config.toml
num_hidden_layers = 9
d_expert = 32
d_shared_expert = 256
moe_layers = [0, 1, 2, 3, 4, 5, 6, 7, 8]
balance_loss = 0.00186
balance_bias = true
optimizer = "muon_variant"
learning_rate = 0.00319
batch_tokens = 65536
max_seq_len = 512
train_tokens = 389800000
max_steps = 5948
Below are experts of layer 6 (counted from 0) of a mixture-of-experts language model. Rows are named router (the router's row for the expert), down (a neuron's output weights, with its number) and show model dimensions 112-223. Each number is 128 + 32 x the weight over its row's rms, rounded and kept within 0 to 255. Numbers have three digits each.
Before each expert's rows: "raises" lists some tokens whose logits its average output raises strongly, later layers aside. This comes from a sample of Wikipedia text that the model never trained on.

# expert 126
raises: "s", ":", "ity", "us", "y", "um"
router:145184175098051151132106134126138085106110136154115141086127124127077143113118141103135166075066119105170153136101109150133091143184167073108193161100163128113167135120155096152153145117154151122177151116109049173106160145074162116128164100184140169143148183119161127132123110091120077120174134120102140178109142105149170114125151162098
down0:165095132117172124080149160127151163111136187130092093128109148154140083119139064127090156119105101132124138169174157127084129101121159133136174159097143077129115178131110099091169103112135136127065113164069072119183126102118156119099106140115134074136117082125149104155076160181074107154092181118148199139136081109162161117143103198135
down1:072174100122119122085079099110083178173124156162189108124092154141165083172104109109088170103136123138158116177110169053137120099099122137127182098165145123143095151108104142100135169120106093174146152096182122145113146107110167137074144095100118190182114206123122093171130122166132131074177112088126130185199180093150205156106113082119
down2:100125123154178104148096148140084130171158131073128121190142123154077106103167090092138085188101112114118193126136178184098082140061130125104181143115138113114115140124055132131148151127183122125109109164151162143035102103103194143084163110089122103124095063131166116101122151073122138080134091135108092119147143162186120178067159134086
down3:127077158098153169090152075157110101197114089080134134077106120158211158162109165120176215113120059143120119201134097135167122089132154153132071101114099079115147124086138096157156103188073113081117093111097143122126135127201123174153144112120123077164167109123148096138115102106141091156110111127098173111101130167112142099174132180151
down4:126128101083091151041106151134102119127109174151184137094091152094103118106077176119138185120101153078149122128099088182116138193116111121032093105108144240147072132168101138140172137136129154151108137179115129167126147154113139049167125098131114091063111133129094144128145139150062164187158087181106204121144137091103119145166086163112
down5:142137173130052118108170142156115072078127143125145111108139146131093117123185097161119144138168106174110181095142209163064115093138134151125158085112093157143108130135175100139105104129097155168194156161127137112149119207143164118106157144141072112146141180101147178133134138116189109115147129148136133114179179082161161199202103111101
down6:144112059109177154189183125102114130123188099157171164117067082095134212143147127136099148074100144116140098161158076089095149127124103127160110118140120167130172175166131169106084148099152150136104121152061222154156090130103151165154144109158158145112142177184211196149082167104091110146162124112102147085083094159087120113123079104097
down7:178079159171080159147102109160124125048124104110174085202149122159152054105118148080126134092115098173051141129097169143092101142105108123141080113143111152158103132133102125119118145108093122133100135121134041149171153111072157121095068179140192122122123103144098155168161063166155156130146123143163119151117157084175089153085127112177
down8:076133128117115029169111156155151171139110128179132159120119104111169150126096186161167117093148093167105114110068149110171118103165151126098132099115117109172058126128141113156125115163111100143162113110091160148120176084177107106139102105163092109205117125115137136165097073120132140106128133088117113134124155193140109166150189035094
down9:137115144090103131132124097132116129146111168181130141192135094100119131166120130169134082121083171173139165137109122125165157153124115143156091154129144153156164132167126133154169181072192112123084149069169149145134113124188137142120100169048084204143123097134116117144116142174111187118120104105113160171124108127125127150110127077082
down10:130149173098070128106098123211085133092131175039142097114089127069127137115150130095138130113067128120115129091120145119168099059138106151168135153106077112109073066076096130105172125136120119147102102127102164138192085108070120092135134112086166143174141119108111138147142077196121137076181101137156162133093097122169171165107146116120
down11:168162080120120163095060110122110152101132125132101102111131104195126139133172116159085165119176073172153156104159130148058117139132106146094129138147173121156124128166100066112077135088101120142119116080100155182135097099124143146132158157181157132167198086103138140133115117155152116164111128159094094100139101140146147108086051153109
down12:092109143138166133135167178127128136087114096156055136118083152126135123164102131117117128137120161096137228119174172133201103134127151060108175193104137083083118127144138079163124080189115098108126136156099165066128160099133115133097149105197108180139122119177123076120113151136136100136139148125086135166136109143121084125135174087119
down13:104141088100087128152147108094143148143139095134158187116147094120132089093131184140143155144169145130155110115143149116148186176124122094152157086147095134140168092165092113124134173100106161156136168140095116069107137087184086141118130107155042176097148141048173096119133101141155176090109126088130183149052184164107101148089133113121
down14:160116128055178149165121143122121103154095117103116084152147109113127094091164124152131085119182128101121155093069095089208113189137180139131147129127144160118148207065129157113150156094140093103147076145167086133081064077096137162160122104118130086103106126163142075074101132116186134133106147182165092131151126122090122146125111127122
down15:146154113098197094156155149088151090150067200102144080097133099124135133138115176129147133112179071154144087131150122191129079174116135125179096152154108152156149113102109096090062208107135103147132132130148145097094116128117131122105066128111152080119142122118068141036106198144136114148153085128135152107109104136138133158115172115166
down16:177134113135162077107133180140118132112114125137095088061130137149173117124126166157068125135133103099108112107104217168120178121177201102128126117143100158094075097118122126165123163109095145143113089141137127146144164104167115071066164095105111089104124105170112119149182079125151130141118163140149137114119176101125173204181077091128
down17:087172053131136135169123138092148133128149144154128110095121123097137090191126167134131137123124094063188116118181085167159151087104045134145115128107088147165102123127201120095159132137178142161113102150145154124187103165116115128178088158109212171129103130081156123145150092123133166143131103149143176093078130116142119167101089129121
down18:150143126145123053172153133132135146124115104130209123108126200117099138175136150112107098102111112142145115122098116082140137120108092094114094121085158165162156089111174188213168126182069104182136127104062068135140155136132066157174137101109101108092111062081068187217102116184125059110142107164132133117150095168093062083139176099137
down19:110128109161075120111120155126169067144167105153060089190146152092109121091181131127113081134165142124121158088093139120145087092140139225124143143093129150103150133108120114104102081156164155147102129126186159086143128164083163154061088141094166083119112108103134174064148078109133175133138124159157112197102131151141078157151075168134
down20:108147150140082017079110110127146202147113056142170118184132166139129117144167137103123089176169147089166173095107112117137119134129138167137117121091075110086149117092084117142089131136167143127083117057167117141102095104155111109111153156091101108176128131133119123171152058148144139168160095125134133126177130095109105126120127180120
down21:082137125134166199139096163135122152143155086130118118166139081123095201122077125163146067158127155146098105165186109160169055101151097084107153155105149176118139133088191132152097131109126078191169156136138074129092122062133094099104122153091096145172120142122186112114084158160107196160165126096142099127139090146054108128103179138184
down22:123151128155102070091134118167084092130130102125147206174149132066150126106080085227165133098072124160140117137185094165142100190171114166130133155077149120151166131207127105100111129117159122063130105112124082141143111149083083067187124192125077104087090142127143145133166102117094182120127192161146115190150119131092153114138115204159
down23:133105115173130075118188140081158072123161086110168106131188157147170108114107062110141101167106168084132116147108127134128130129060066124124134160153139096122081102142117136111094137088121098181137135174148133107129131175165137138185126116157142128115135113075141138126113081085155137158081107113056059130110167136137093127080216113113
down24:190101133165184094119111173140149156097138181069076130108155141134182112127146122093118122127125113142063108041181140060084151152141144159150110111206138102172097190155128128160140094132104116125130135172095125113103148187139127130132093185077120089086110051147155126121153060140098085110121105102062135069052119118131176087113079101130
down25:172162190086104153184137102126094130072195103118063086132131121115122163126107105161124104136095106116133097101093128133140129151150062130124090091122167143197129099170123071171118112112172126107158097125087142106122171162141105045201089091077089099128139227150132183113138135114172094173116138130131175093174074087138144101127112142179
down26:160146167125150111135154088136138143114104139170126116099097119151101147086125110081100071217080153073097069109071075138125116109148106114074164107097211125137110177117145175166053120105147187132122108121106119164081118160157161100142134028113113152102100124151121070164145157154137138129139128105091132094174196133090160108203121219150
down27:180123094113143151149123128103114101104121140087132170138108138115102160120163155105105161152107129076119136177154119128153117139003146118136110139111100129124113133119157146128102064164088139110127179114143092116154093140144186178123145188141118144090082205163088183178081170129155141143136087076099078214091106108086182062116097110125
down28:092162149106113176131158131172100113120175110117122154212151089128121084137181175092167194172142108174152125111094097110110182115100125114082119141150109213104095107122181156140162089163087160118154150145126094104147142149070052077128112121121132170084102171102082117142087107106170094140094134116100149120168173136145130111165161139153
down29:114096150124143118162082104144140104118195164137107083134158102058043153112091150135140143171064143113179071104189104178088142120101160162156036163126179126120095169131139153112117159129140152134098162127134156098126091120126132174149131136156154161114147156108076051067103080145174186088130145082103117128116089112171103182089176171087
down30:075145155112139114176121140054103130160132146114129162089145129190174102083154144124189141149141154158121089163093062085080167151135119085131121117099143091061135152070144085058150126132171158118073153111100164123108116177114177191042173134149166149176139137119121140104143095146103129076126108086096092152097097140146170136170121190112
down31:098135103157191149118095086062118155157113151081142155117119121157088160157138100115174106167172211121140130133135153074079121062155155157120092148157152106075131097111139124105126129138157151117150212142122127148103157121093112160142099149215086109163124155131143137140117123105109134124162158138125139109111131148090108187125108065050